config.toml
n_layer = 10
d_model = 320
n_experts = 128
moe_layers = [0, 1, 2, 3, 4, 5, 6, 7, 8, 9]
routed_scale = 10.7
init_std_router = 0.0171
norm_eps = 1e-05
steps = 7790
Below are experts of layer 2 (counted from 0) of a mixture-of-experts language model. Rows are named router (the router's row for the expert), up (a neuron's input weights, with its number) and show model dimensions 80-159. Each number is 200 + 30 x the weight over its row's rms, rounded and kept within 0 to 999.
After each expert's rows: a language model's description of what the expert responds to. This comes from a sample of Wikipedia text that the model never trained on.

# expert 47
router,159,211,156,229,218,248,217,175,239,192,194,204,204,222,243,237,154,186,247,199,185,219,247,144,177,197,257,228,228,190,173,229,219,176,153,164,213,208,164,195,201,232,205,200,143,188,164,185,179,230,179,207,194,211,162,216,181,213,200,188,206,214,212,184,227,190,237,183,259,175,202,240,153,243,189,228,232,163,232,255
up0,204,166,208,160,257,215,172,236,233,179,234,170,192,144,141,159,169,235,147,217,174,190,171,172,248,198,281,202,208,173,178,245,174,143,173,192,170,210,154,207,155,158,220,203,196,198,174,220,214,205,184,212,193,207,216,176,197,199,174,245,246,223,178,199,168,196,191,161,207,244,163,148,266,215,206,206,169,222,212,232
up1,249,220,271,205,139,185,215,159,156,182,247,240,227,176,167,195,200,170,137,181,229,156,182,171,257,190,214,223,183,205,180,205,197,202,234,206,201,202,214,203,238,225,185,238,165,202,251,163,213,193,214,196,164,148,201,204,206,210,199,254,168,251,210,185,182,248,142,231,176,205,182,189,244,207,220,200,170,223,245,230
up2,238,183,227,260,225,218,178,249,228,198,186,171,202,224,217,166,198,186,166,151,216,201,181,191,230,224,225,193,181,193,231,188,178,219,204,208,181,176,246,231,191,221,201,233,212,198,177,237,210,227,219,244,177,249,147,158,187,204,227,192,180,187,167,201,205,236,168,215,124,201,245,194,209,155,201,173,214,199,182,204
up3,221,156,190,221,215,207,148,229,226,170,208,207,214,189,208,182,233,177,222,253,159,214,186,152,191,277,229,179,196,178,264,179,133,190,262,189,197,212,158,226,162,215,191,204,184,246,233,167,152,204,200,225,234,225,216,232,264,165,218,189,179,150,169,191,180,176,176,162,200,198,210,158,245,238,195,186,191,207,196,234
up4,190,180,238,179,140,190,191,274,220,251,177,191,200,182,180,213,228,169,178,185,207,190,145,230,161,204,191,199,228,184,210,182,206,205,201,191,158,192,189,188,171,194,240,214,209,179,290,160,207,191,175,221,199,219,181,176,247,198,196,223,230,200,178,220,197,205,188,160,190,219,172,171,194,119,187,192,255,203,213,227
up5,223,199,289,249,162,225,178,210,149,170,201,182,171,191,167,182,213,250,207,225,227,173,196,221,214,186,231,183,193,208,217,184,213,277,160,184,204,168,222,242,199,167,186,256,160,228,168,232,238,175,182,211,168,150,222,191,211,206,157,238,196,170,211,207,160,220,184,203,156,221,210,191,232,227,151,270,227,230,243,223
Word endings, boilerplate pieces

# expert 61
router,153,192,152,202,245,228,209,161,224,210,189,157,196,210,235,231,172,185,245,186,199,238,243,147,166,192,261,237,209,197,169,255,219,142,153,173,239,224,157,189,201,223,228,209,178,194,167,173,178,224,199,219,208,190,200,246,166,199,192,191,227,198,225,165,202,203,243,184,257,166,198,205,152,233,223,225,232,175,211,266
up0,227,162,178,224,201,193,197,210,149,175,196,206,226,183,172,243,195,169,137,208,231,233,229,181,179,221,220,168,197,230,253,200,286,180,188,250,230,227,190,178,193,176,188,204,215,168,183,216,126,241,212,218,213,260,206,206,228,194,248,233,217,206,224,156,183,161,139,169,227,221,244,167,196,154,186,208,121,199,167,184
up1,247,229,256,170,178,199,165,197,163,149,244,219,240,152,219,164,216,175,165,246,228,212,147,242,195,185,180,172,197,139,229,170,193,198,262,223,215,155,238,241,207,182,228,232,207,228,197,220,182,162,162,225,186,235,214,186,214,237,188,228,172,172,171,182,208,167,157,232,141,193,199,177,251,186,228,222,135,215,187,214
up2,167,193,191,195,205,206,168,203,228,247,179,221,229,155,177,190,218,207,188,159,205,260,172,227,221,182,220,218,181,162,202,233,185,186,216,189,194,227,201,254,234,186,233,242,238,226,207,202,179,219,214,250,151,213,197,229,194,215,234,241,228,151,173,231,181,219,168,223,154,176,209,190,243,161,199,208,193,204,183,221
up3,228,195,253,200,185,202,228,174,227,194,207,229,237,190,180,146,205,210,135,259,203,236,204,249,248,192,192,187,212,227,212,162,172,193,257,194,207,195,229,242,172,192,238,178,190,218,251,223,193,167,128,241,179,210,188,220,179,213,238,215,236,225,173,217,147,179,146,204,200,223,201,175,234,143,183,192,207,248,176,246
up4,225,221,206,183,154,153,206,212,193,174,219,234,257,173,215,193,253,193,163,214,230,189,122,216,208,230,192,183,167,222,243,172,190,228,230,214,218,221,225,191,195,215,215,216,176,174,175,226,242,230,190,248,189,182,204,192,221,196,201,148,186,235,189,181,165,216,159,200,136,228,238,212,263,170,203,187,202,242,172,167
up5,228,169,226,183,219,186,210,257,195,230,263,201,126,208,182,165,126,236,173,152,247,201,149,189,238,216,192,219,256,164,228,185,184,190,242,195,224,212,260,176,254,237,174,200,198,203,188,170,235,134,241,200,125,187,235,198,160,206,178,222,217,232,191,268,187,232,189,216,158,146,191,220,214,125,194,206,203,207,238,192
Place names and biography items

# expert 53
router,158,234,153,220,233,232,233,176,241,204,205,199,216,209,223,226,164,162,240,174,178,230,249,145,163,193,271,222,207,186,163,237,196,143,160,187,217,205,140,187,189,215,217,175,168,206,169,172,187,237,167,222,200,142,170,231,180,205,187,170,218,230,219,168,197,205,217,207,256,198,195,217,151,239,223,214,246,168,219,237
up0,224,174,221,171,212,150,141,245,214,191,191,227,148,157,227,220,171,207,155,170,203,226,167,203,240,161,218,238,197,185,217,185,212,233,188,192,181,166,210,196,246,159,249,193,189,198,166,234,194,184,171,213,178,225,202,185,168,172,179,222,139,220,210,194,185,181,180,180,164,199,204,187,260,123,209,176,175,221,196,195
up1,197,218,189,212,199,184,188,206,177,231,195,176,175,204,174,188,229,205,185,187,151,203,124,225,185,241,226,212,147,219,260,188,157,206,191,186,193,202,199,184,173,208,164,192,230,244,218,202,189,179,223,184,211,186,191,191,199,228,198,209,215,191,149,225,153,191,158,214,200,200,170,179,227,219,129,214,170,222,172,175
up2,231,257,216,177,188,173,213,193,197,187,214,210,195,208,201,170,176,240,214,255,224,197,192,206,169,257,183,199,212,218,251,164,198,212,227,246,180,219,249,250,249,215,142,180,227,198,190,243,215,232,219,256,166,226,154,210,200,183,184,181,181,226,246,134,166,236,207,179,132,226,159,160,196,226,258,187,200,179,159,239
up3,195,161,185,224,176,242,156,170,192,209,216,193,160,170,237,186,211,195,217,162,227,199,207,210,209,223,190,126,187,154,193,213,194,175,231,188,211,211,189,173,221,206,195,159,240,198,199,262,186,223,169,197,230,224,269,197,208,224,226,244,195,207,227,194,187,212,238,244,166,188,203,148,229,228,221,223,212,239,256,220
up4,200,211,205,221,181,239,188,246,200,200,204,234,177,203,176,192,196,210,171,209,185,204,153,199,199,172,243,220,212,224,180,179,255,219,203,185,236,210,189,188,222,200,208,214,262,239,228,200,190,177,202,232,162,227,202,162,232,197,233,245,220,223,178,267,238,203,190,192,170,254,199,226,253,198,195,227,215,207,192,178
up5,271,226,212,202,159,234,212,232,197,195,212,187,211,189,176,208,262,182,146,233,202,214,108,201,238,241,232,180,184,246,189,200,172,202,211,209,205,178,224,191,175,171,257,216,206,162,217,242,191,204,170,241,200,246,211,192,194,230,276,238,216,224,135,188,198,194,181,206,183,180,154,199,237,226,182,204,138,195,177,183
Sentence-initial tokens

# expert 28
router,145,214,157,218,197,215,227,169,208,189,205,175,183,189,243,203,165,226,224,211,212,212,234,144,164,199,255,199,217,191,180,237,244,158,178,179,236,206,168,179,206,217,228,201,140,171,183,172,179,219,203,210,205,149,193,236,178,164,176,183,236,234,214,141,249,157,247,210,249,194,198,250,149,248,253,244,239,185,238,232
up0,176,214,186,218,173,198,201,236,188,167,224,207,172,188,147,163,230,183,148,197,187,211,182,201,229,194,190,243,158,161,296,194,170,173,252,219,199,238,202,202,203,189,207,168,145,237,197,184,148,185,150,199,160,205,243,205,231,158,227,218,182,136,189,210,182,190,202,189,200,225,201,156,234,195,207,166,144,202,269,217
up1,209,208,177,235,170,198,141,198,166,145,212,208,163,209,171,179,208,196,205,214,191,221,195,272,167,214,172,162,208,172,229,217,186,187,186,200,216,129,246,214,186,174,159,197,233,188,227,219,176,204,255,226,130,162,233,143,193,176,198,227,184,211,210,235,187,190,210,248,170,188,172,203,227,201,165,190,223,209,187,174
up2,194,211,257,195,134,215,165,188,216,164,264,219,223,175,180,164,217,192,129,252,188,209,168,237,188,201,201,223,186,228,274,150,199,209,240,177,182,187,224,191,245,193,176,218,187,207,201,216,146,215,198,219,200,176,176,172,229,162,208,200,250,179,226,208,171,195,207,198,142,187,233,197,255,183,246,234,189,253,167,188
up3,265,190,236,214,186,170,209,245,157,213,216,141,206,150,168,174,222,150,214,222,176,204,184,207,168,191,176,214,168,188,226,206,173,180,243,220,134,194,196,161,211,172,172,236,191,214,195,265,182,207,181,265,168,197,230,176,213,180,162,205,228,205,200,230,163,244,167,217,186,206,213,186,218,184,204,207,181,191,221,240
up4,228,174,191,137,157,240,172,202,136,204,233,218,220,178,208,255,237,203,142,211,170,229,182,179,209,224,147,222,239,172,248,172,119,201,277,190,237,186,184,147,225,178,179,229,182,225,144,247,191,193,186,157,173,161,167,192,239,204,252,181,240,226,176,197,230,153,216,191,165,231,247,202,241,160,191,197,193,192,204,201
up5,196,226,243,234,212,224,215,267,226,155,219,193,202,198,210,226,201,177,150,225,206,253,215,188,169,178,203,165,192,195,248,157,180,232,261,155,196,207,194,178,145,233,211,227,215,191,212,171,216,210,229,224,155,168,213,180,279,188,256,201,237,215,194,199,174,205,193,168,187,254,171,214,205,202,184,161,179,230,245,233
Title-final words

# expert 58
router,182,228,158,219,225,209,224,173,233,202,206,172,195,229,214,259,162,210,248,204,194,235,246,138,168,211,255,229,200,205,171,235,211,152,165,174,232,219,169,175,197,217,228,178,163,187,153,158,173,233,178,212,192,165,183,220,182,188,188,176,231,222,212,173,216,188,242,214,255,193,197,232,147,241,218,231,241,197,233,229
up0,227,161,204,246,183,188,193,183,197,189,213,235,202,218,158,229,175,195,186,208,164,210,181,245,196,182,170,196,224,186,204,227,194,235,162,163,220,186,180,189,195,174,171,202,219,169,228,184,189,240,217,144,183,272,176,137,266,173,155,223,187,200,215,200,232,225,171,238,139,193,229,160,230,161,162,175,208,189,233,223
up1,200,208,215,214,192,251,186,171,208,175,191,259,145,123,192,172,203,200,134,247,227,173,176,213,271,178,217,244,194,190,171,191,123,205,237,175,200,241,244,230,187,203,216,153,155,202,206,187,167,183,175,211,158,164,197,219,206,224,176,241,199,213,215,194,195,267,142,221,180,205,199,227,223,195,157,184,193,224,209,245
up2,202,166,212,198,186,210,192,162,231,232,166,187,223,199,234,178,192,153,198,189,270,198,174,203,229,147,202,148,137,198,218,143,205,192,228,170,184,248,163,172,173,204,205,205,177,216,174,212,154,237,205,194,251,203,194,170,221,180,264,234,184,248,212,227,236,200,199,235,158,221,219,144,279,164,163,166,208,240,189,181
up3,204,188,215,231,170,184,223,170,185,190,193,212,190,190,222,204,192,200,167,209,217,186,174,234,232,182,242,201,187,211,177,182,234,199,241,211,166,232,272,175,166,214,197,183,156,183,243,201,181,162,160,208,214,172,254,194,207,186,187,203,215,212,239,182,254,212,212,231,194,227,162,196,258,176,176,209,136,260,233,169
up4,238,171,213,180,171,138,206,219,182,183,185,156,243,178,198,226,171,237,159,236,207,205,156,276,250,198,188,217,206,225,212,156,173,215,234,233,201,164,255,175,182,153,217,242,194,203,202,179,180,194,183,150,212,178,205,198,209,186,187,182,202,245,211,169,204,162,201,160,164,188,216,172,265,202,175,205,204,220,217,137
up5,222,207,239,195,185,224,185,183,232,185,171,208,206,174,186,200,228,184,165,197,202,217,152,282,231,236,182,221,206,210,193,187,192,147,230,216,237,187,211,262,224,227,205,168,199,212,190,167,210,212,229,169,164,210,248,229,184,199,198,205,215,201,172,187,203,211,170,276,198,255,193,185,274,204,206,162,167,191,231,175
Inner word pieces

# expert 19
router,165,227,159,188,245,220,217,184,226,233,179,208,175,204,228,217,165,187,253,186,202,230,255,156,166,202,265,239,196,201,169,240,215,138,156,186,221,207,169,186,198,226,187,162,148,183,163,171,181,251,170,215,212,173,197,247,168,196,200,182,200,225,231,152,219,174,247,184,261,192,202,223,151,239,238,228,240,164,208,232
up1,256,152,208,173,212,183,196,192,202,193,208,180,177,207,139,234,219,188,146,189,203,183,129,253,272,166,191,216,163,189,251,163,173,241,219,220,197,198,202,189,189,220,216,242,190,234,224,241,195,215,181,185,215,152,192,223,192,196,191,257,187,223,184,229,194,246,203,229,136,199,220,214,232,174,195,194,185,247,133,215
up2,190,180,192,196,211,188,178,174,166,183,195,208,215,115,192,160,205,216,153,192,168,194,169,268,178,209,169,233,189,185,192,162,206,141,232,184,193,198,254,217,257,140,198,184,246,247,224,220,208,227,193,182,224,225,237,248,274,206,217,172,164,169,166,250,174,201,205,248,168,193,148,153,251,219,246,217,180,210,189,229
up3,259,144,214,222,231,152,126,239,155,207,258,207,192,159,195,204,205,204,143,251,197,228,197,254,193,197,196,212,172,204,201,191,195,190,258,194,201,199,203,207,222,173,226,247,214,220,199,238,174,207,186,171,188,238,215,206,198,201,212,255,214,215,259,203,156,164,140,227,175,219,215,166,230,214,188,198,209,215,216,232
up4,246,165,213,203,159,202,222,210,211,221,250,218,196,200,178,183,214,235,179,240,170,222,180,234,173,194,221,145,235,153,233,184,151,199,255,212,223,232,239,215,240,169,180,216,189,248,193,279,216,168,168,176,168,181,213,224,241,208,175,249,212,221,213,217,203,254,184,218,175,206,186,211,234,212,184,186,222,239,221,217
up5,183,192,228,220,155,201,125,202,196,189,191,240,205,198,170,222,192,189,185,169,206,241,174,227,206,219,202,180,233,148,219,174,200,214,236,208,186,129,219,200,171,214,217,263,252,188,271,225,153,231,190,175,203,200,194,237,194,165,211,197,160,221,169,191,221,202,156,173,217,197,170,255,187,243,192,204,231,198,202,192
up6,217,182,221,198,189,206,217,232,225,177,206,267,178,176,161,236,194,160,191,200,214,170,192,155,223,202,233,222,236,167,227,156,243,226,213,191,165,196,217,178,180,238,172,163,201,180,194,173,242,201,227,218,190,230,162,178,204,189,210,210,187,179,216,176,182,205,166,233,131,192,167,218,227,222,179,189,173,220,196,152
Separators in lists and coordinates

# expert 9
router,164,224,155,205,204,219,250,253,212,195,210,208,169,223,238,237,155,198,216,218,210,215,278,164,203,241,194,195,217,165,181,206,227,244,157,188,154,193,178,232,159,192,200,199,221,169,187,238,170,228,219,200,201,195,184,214,157,177,217,203,219,218,207,207,218,222,257,182,231,213,161,217,118,242,208,162,227,230,228,205
up0,222,172,185,195,168,179,225,223,197,182,198,215,211,202,227,206,196,249,213,223,203,238,208,226,194,175,144,223,190,154,221,276,165,170,204,186,167,219,153,227,170,210,189,207,226,247,235,200,175,177,252,234,175,200,190,187,222,181,196,219,203,250,147,201,130,198,228,182,197,188,208,162,164,228,235,192,192,243,139,232
up1,182,235,259,203,217,196,216,221,150,177,230,212,223,182,203,196,224,175,215,239,222,151,183,228,224,153,211,197,226,216,223,208,288,276,169,184,199,205,170,162,196,195,171,186,207,219,199,206,232,216,218,158,224,226,253,202,222,167,215,217,227,192,176,189,206,223,205,223,116,201,136,192,166,182,213,188,242,185,201,240
up2,202,191,219,185,192,185,228,228,198,170,230,126,246,228,185,145,279,204,139,205,216,171,178,225,213,250,186,168,151,270,230,216,205,182,174,183,201,207,258,187,209,140,254,208,137,203,154,202,217,162,156,221,150,197,179,188,182,187,158,180,219,207,176,185,216,151,197,217,196,183,220,202,234,173,186,235,158,206,230,188
up3,259,193,191,184,228,221,249,200,209,227,272,156,238,198,152,200,209,225,192,148,195,195,139,203,187,192,188,217,209,216,224,167,250,230,224,227,231,275,182,190,272,236,176,202,236,225,204,167,229,210,198,162,176,228,149,212,261,180,189,200,181,176,222,248,212,228,163,237,161,224,228,196,242,174,220,197,217,202,188,232
up4,242,195,211,174,189,221,206,252,200,234,256,199,240,172,188,181,294,173,194,172,153,214,133,194,186,183,189,165,220,247,236,132,165,164,237,194,216,227,191,203,218,231,184,228,181,190,219,165,194,185,123,188,177,177,163,236,201,195,218,185,186,208,186,200,211,166,176,259,136,200,212,178,240,148,192,248,165,149,245,210
up5,223,214,197,180,201,217,198,204,169,218,220,149,227,180,177,180,191,182,161,249,191,216,126,224,196,231,176,203,183,189,217,192,175,192,221,158,257,239,181,244,204,218,231,177,177,232,198,175,202,202,236,153,213,213,195,230,168,234,248,170,252,203,124,201,207,213,200,213,154,158,230,208,211,254,187,196,220,246,174,172
Word-initial fragments

# expert 63
router,156,226,134,204,245,226,233,142,225,206,185,193,187,218,220,233,171,177,257,177,191,220,258,146,174,190,263,245,207,182,171,258,213,153,156,191,238,212,153,185,192,228,214,190,172,171,159,187,182,226,184,221,215,180,177,222,167,204,188,178,222,202,210,171,210,192,227,186,257,203,227,236,146,233,239,228,244,191,227,249
up0,224,206,238,185,187,217,174,242,165,217,249,180,255,211,180,242,233,201,199,254,180,189,185,224,190,166,177,168,219,188,184,172,208,181,198,170,177,187,217,161,179,206,218,184,200,248,208,174,246,200,169,243,183,189,161,221,216,157,195,217,200,183,163,213,260,193,191,252,192,229,185,225,290,176,203,198,169,200,228,237
up1,230,160,268,186,214,206,205,220,174,180,241,242,214,205,164,177,207,166,251,272,179,213,187,209,242,234,191,175,197,145,195,205,147,199,258,164,242,163,195,208,225,209,173,196,184,177,183,195,178,166,218,211,157,223,202,207,203,218,184,170,196,205,159,208,158,194,197,206,168,227,184,218,226,139,168,206,201,213,175,208
up2,212,143,261,182,225,155,167,190,228,210,231,186,207,195,174,221,195,215,174,247,230,186,143,239,182,208,183,230,207,188,210,153,187,216,247,197,209,183,246,150,209,202,208,246,220,252,187,221,268,206,228,164,180,219,159,176,227,201,225,222,172,196,211,258,213,209,208,247,191,226,204,264,284,216,201,176,209,234,202,207
up3,239,231,203,188,213,196,217,195,148,181,201,230,213,216,168,178,206,234,172,172,176,189,209,167,169,172,222,222,214,220,222,178,163,197,200,205,215,226,196,208,237,204,242,209,259,194,188,261,214,214,207,208,226,224,202,226,208,235,193,216,255,176,143,213,202,160,163,224,201,190,226,215,249,244,220,210,175,191,175,199
up4,262,191,221,243,126,209,196,279,150,159,185,207,186,185,176,180,210,189,181,202,194,170,150,203,248,210,173,208,186,169,230,141,210,197,220,196,252,175,230,233,207,177,183,204,208,204,188,230,193,125,210,192,202,205,205,175,230,257,144,201,218,189,191,209,170,189,191,191,121,221,265,151,214,184,214,196,234,162,155,210
up5,209,201,196,155,208,160,186,185,221,188,229,192,204,187,218,173,176,193,181,239,173,200,187,241,144,177,216,191,137,224,258,169,180,205,158,178,227,169,161,187,220,228,243,140,183,184,189,209,219,211,232,198,193,180,195,246,210,247,191,202,174,169,204,209,157,182,164,234,193,177,206,210,202,185,192,192,215,240,153,190
Names, stations, officials

# expert 11
router,153,217,141,197,224,239,228,166,234,211,195,190,197,216,221,242,157,193,244,191,184,214,250,154,160,199,269,241,202,181,160,246,209,134,153,187,227,208,161,167,200,228,215,195,168,206,164,176,182,225,171,209,204,164,176,220,175,186,184,175,199,216,216,158,216,196,240,199,256,199,214,229,152,248,217,247,236,178,233,231
up1,208,151,243,230,214,235,217,226,160,178,187,188,202,201,165,215,157,160,219,219,160,202,206,225,257,164,224,183,181,189,200,174,177,253,174,203,221,150,199,206,123,151,200,202,229,204,275,186,158,157,219,218,183,201,209,245,224,186,209,188,170,206,217,176,203,197,157,195,197,148,265,162,221,173,179,209,235,191,157,133
up2,216,179,210,183,193,164,217,247,206,219,230,183,187,180,169,164,244,253,150,200,192,182,174,212,219,188,191,204,242,225,236,148,165,207,204,221,177,215,225,206,198,180,193,199,211,223,196,205,159,215,207,189,207,214,212,169,177,255,227,155,214,193,211,221,191,192,184,173,157,188,201,185,219,182,224,205,146,193,210,194
up3,248,213,234,228,197,213,172,207,199,201,191,126,242,199,187,204,186,201,163,196,247,167,179,216,198,238,160,187,231,199,200,170,205,209,219,205,205,232,306,207,242,201,192,171,196,207,234,256,186,223,243,205,175,212,168,153,263,165,257,161,228,170,201,208,239,198,176,194,172,202,204,168,280,171,217,209,139,215,228,178
up4,239,214,230,165,151,196,212,207,158,183,195,201,211,174,164,229,211,220,185,233,200,220,173,240,239,222,181,216,178,205,236,186,170,175,225,177,194,195,237,216,155,134,203,197,226,214,218,221,178,191,216,246,245,199,223,139,216,177,169,194,200,225,131,242,167,196,187,242,159,199,192,213,204,212,177,156,161,221,164,191
up5,209,153,230,199,136,200,212,207,208,204,134,161,203,189,150,218,246,169,145,222,199,215,158,149,195,192,193,191,216,202,208,142,178,213,226,198,158,185,220,219,192,170,172,225,202,201,225,235,185,199,238,224,185,205,239,231,220,173,197,195,191,219,179,203,129,203,190,199,147,198,258,216,280,172,160,211,160,220,206,215
up6,173,197,204,226,131,211,208,180,217,193,200,236,189,210,208,184,202,237,189,178,192,162,179,182,226,257,213,207,183,193,240,216,217,219,307,206,177,240,205,216,228,133,215,199,215,204,268,213,196,140,229,197,221,196,202,201,218,169,245,245,227,221,202,260,189,163,175,200,210,172,217,207,214,135,214,218,204,259,211,191
Digits, parentheses, surnames

# expert 27
router,185,230,187,232,221,183,139,247,148,251,212,179,119,223,185,239,146,170,135,155,224,182,217,216,212,167,173,177,229,178,140,212,220,239,170,216,171,161,193,200,240,192,204,160,231,158,215,179,198,241,188,199,148,220,178,206,175,187,223,215,209,208,190,175,184,174,234,169,233,225,142,232,186,152,233,215,213,211,231,188
up1,191,238,179,227,154,186,120,238,147,195,202,222,181,203,205,219,191,199,147,191,207,191,162,202,269,157,200,181,211,229,212,132,233,268,206,125,205,191,229,251,219,198,222,157,207,216,206,231,227,196,178,217,192,218,183,230,238,253,248,221,214,193,168,146,178,193,175,168,186,138,204,229,222,160,178,136,173,197,194,217
up2,210,238,247,188,189,210,203,203,150,231,235,202,181,194,110,189,208,181,110,207,212,200,212,203,220,228,200,180,200,220,210,148,173,280,176,256,184,189,220,230,210,194,210,216,214,173,203,210,185,150,216,195,190,250,205,176,204,245,186,182,190,176,139,236,204,139,122,185,158,193,218,256,262,173,185,197,178,191,217,191
up3,206,190,220,232,221,231,210,197,241,248,211,211,218,149,127,166,220,157,178,190,157,170,144,163,185,231,203,213,180,199,153,247,238,204,219,216,210,276,214,208,166,170,221,174,205,203,216,199,164,176,266,206,181,195,213,129,248,217,186,194,181,193,227,237,207,256,191,234,189,201,222,175,217,199,193,197,242,261,155,254
up4,194,212,271,208,190,156,149,182,180,220,192,198,184,152,153,211,181,170,149,198,206,231,189,212,204,205,175,210,124,209,173,165,187,226,263,207,225,181,212,194,234,217,216,209,220,178,204,150,245,160,230,229,200,190,199,207,254,269,196,210,210,195,213,192,190,149,183,187,124,174,181,209,268,193,181,207,162,213,214,223
up5,189,191,212,217,169,263,154,214,207,202,190,193,213,184,188,227,180,218,217,218,194,184,205,207,254,109,202,203,163,201,193,174,240,263,259,150,185,240,201,195,205,202,219,156,236,197,229,184,190,142,212,201,191,226,230,232,209,238,216,208,202,191,190,194,181,239,143,195,155,188,226,244,235,231,143,206,201,228,187,152
up6,206,251,240,198,198,178,122,190,185,203,212,169,174,231,252,172,242,228,184,212,162,170,150,237,187,210,227,143,190,198,208,233,205,201,190,203,214,179,210,177,210,161,209,206,198,161,146,191,158,214,225,201,185,152,141,239,216,136,230,163,204,248,147,212,169,223,250,181,190,221,200,241,184,142,230,185,179,190,164,217
Clause and quote openers

# expert 39
router,166,217,151,216,233,227,241,159,237,214,205,199,196,214,232,241,161,168,248,194,191,209,245,154,176,229,267,246,204,202,178,243,215,159,152,210,223,202,157,189,198,216,224,171,163,178,161,175,192,238,179,201,194,176,183,235,169,186,192,170,211,238,228,159,198,174,246,198,258,179,212,219,163,234,226,227,237,182,227,247
up1,202,144,192,196,188,170,169,139,187,160,198,248,183,180,193,176,228,213,203,171,230,165,189,206,185,213,199,200,228,171,193,185,211,223,172,182,190,238,169,182,224,224,182,258,228,238,232,224,157,189,237,240,171,174,153,212,247,188,209,188,200,213,210,204,183,263,206,225,239,242,209,188,275,213,203,201,189,220,243,212
up2,229,185,258,169,186,180,162,224,202,233,172,206,196,179,195,163,267,195,222,261,208,202,180,229,243,224,196,126,215,221,205,185,266,228,165,217,194,163,226,211,235,282,141,232,167,188,212,228,228,156,186,229,190,211,180,209,190,227,157,218,201,181,211,168,186,166,209,227,187,181,162,128,233,140,166,200,170,200,240,202
up3,205,182,211,178,198,188,199,231,210,240,200,223,182,192,167,185,249,239,186,197,164,192,156,177,195,203,159,181,140,199,219,174,189,199,245,231,217,212,188,203,206,144,229,233,195,179,176,193,212,123,225,179,197,185,207,236,213,202,206,189,190,180,196,178,205,182,171,170,143,155,230,193,238,168,194,208,207,219,160,164
up4,240,191,249,226,198,158,248,229,187,183,275,130,211,169,174,242,204,187,168,193,208,225,180,236,243,185,175,216,185,192,219,212,200,225,214,180,199,216,182,202,187,182,198,210,184,209,200,230,177,182,205,210,196,208,217,165,243,165,204,262,167,220,207,226,202,182,182,231,166,222,181,155,240,182,190,253,218,204,196,191
up5,174,149,234,210,190,188,188,166,213,190,188,239,210,185,182,183,205,241,145,201,195,203,140,207,243,150,186,210,202,188,212,185,223,166,199,175,154,231,218,212,220,225,208,203,179,247,179,215,198,198,190,184,162,179,174,160,195,227,176,231,207,173,155,323,226,195,181,184,181,187,168,175,249,196,195,178,199,221,212,206
up6,257,203,190,187,188,181,169,191,156,190,256,216,175,219,197,190,207,207,161,197,167,221,166,222,218,205,168,232,224,202,226,191,198,219,220,177,195,153,291,171,170,243,215,209,196,170,201,217,213,198,251,260,202,195,202,194,216,259,158,201,213,217,187,210,178,198,166,244,182,207,244,194,264,203,197,212,203,193,234,172
Spaces before table values

# expert 32
router,172,212,145,214,247,247,229,184,221,207,194,201,187,230,220,237,158,185,251,192,187,215,242,137,170,210,286,229,229,191,156,237,188,147,152,192,223,205,161,173,209,224,227,174,162,198,150,175,180,235,193,212,203,182,199,211,171,172,174,179,216,221,199,159,214,201,241,207,242,175,209,193,145,234,208,237,239,166,214,219
up0,224,192,198,179,140,234,213,185,223,210,249,175,201,182,214,219,239,191,184,182,229,219,150,195,246,200,214,178,179,211,231,200,187,199,193,245,184,154,177,187,156,239,177,200,254,262,214,228,191,189,175,176,200,187,201,190,193,221,203,185,163,228,192,210,214,180,177,202,166,194,211,233,258,233,152,229,238,266,235,133
up1,248,244,193,189,150,121,214,177,173,210,236,181,215,207,197,190,229,222,142,208,246,208,190,223,238,225,193,220,196,193,229,168,224,198,226,189,229,186,229,186,196,158,186,201,198,209,220,223,181,166,165,248,221,250,153,177,226,252,168,194,192,209,157,187,200,154,194,194,155,221,189,194,270,182,202,147,210,200,206,235
up2,216,216,274,240,206,221,229,221,177,240,210,182,172,220,196,193,253,168,140,175,205,211,168,213,219,224,203,211,157,202,219,131,210,245,227,209,218,153,193,203,199,210,198,223,203,184,215,249,177,169,216,163,202,226,193,178,204,212,241,228,204,203,178,227,230,179,161,199,144,186,181,174,215,172,256,165,177,250,133,161
up3,272,198,189,165,222,156,178,190,175,196,208,222,201,208,191,208,227,230,147,199,210,235,175,197,180,214,201,196,191,210,207,113,214,237,256,220,208,192,212,231,202,185,188,208,199,194,245,230,187,143,201,193,212,249,185,213,206,231,201,222,151,220,186,230,184,139,147,198,139,203,211,202,280,171,201,152,199,206,211,197
up4,196,197,226,180,156,143,159,159,245,247,250,211,253,202,190,193,273,236,120,203,233,230,161,240,239,187,206,234,170,250,202,145,258,223,243,189,212,188,248,153,244,195,198,232,196,235,208,242,199,181,206,171,219,211,146,126,179,227,189,252,226,170,174,178,163,187,159,227,155,179,201,167,277,189,245,197,106,242,201,170
up5,221,201,281,179,165,189,206,188,192,168,201,194,192,166,184,155,212,257,168,234,187,188,151,224,191,218,191,220,168,194,236,142,194,217,227,181,164,205,240,236,234,181,176,237,216,223,226,266,228,156,192,221,206,210,237,218,227,237,217,235,201,185,190,248,196,220,156,207,102,196,234,209,253,142,201,201,172,217,201,169
Titles in office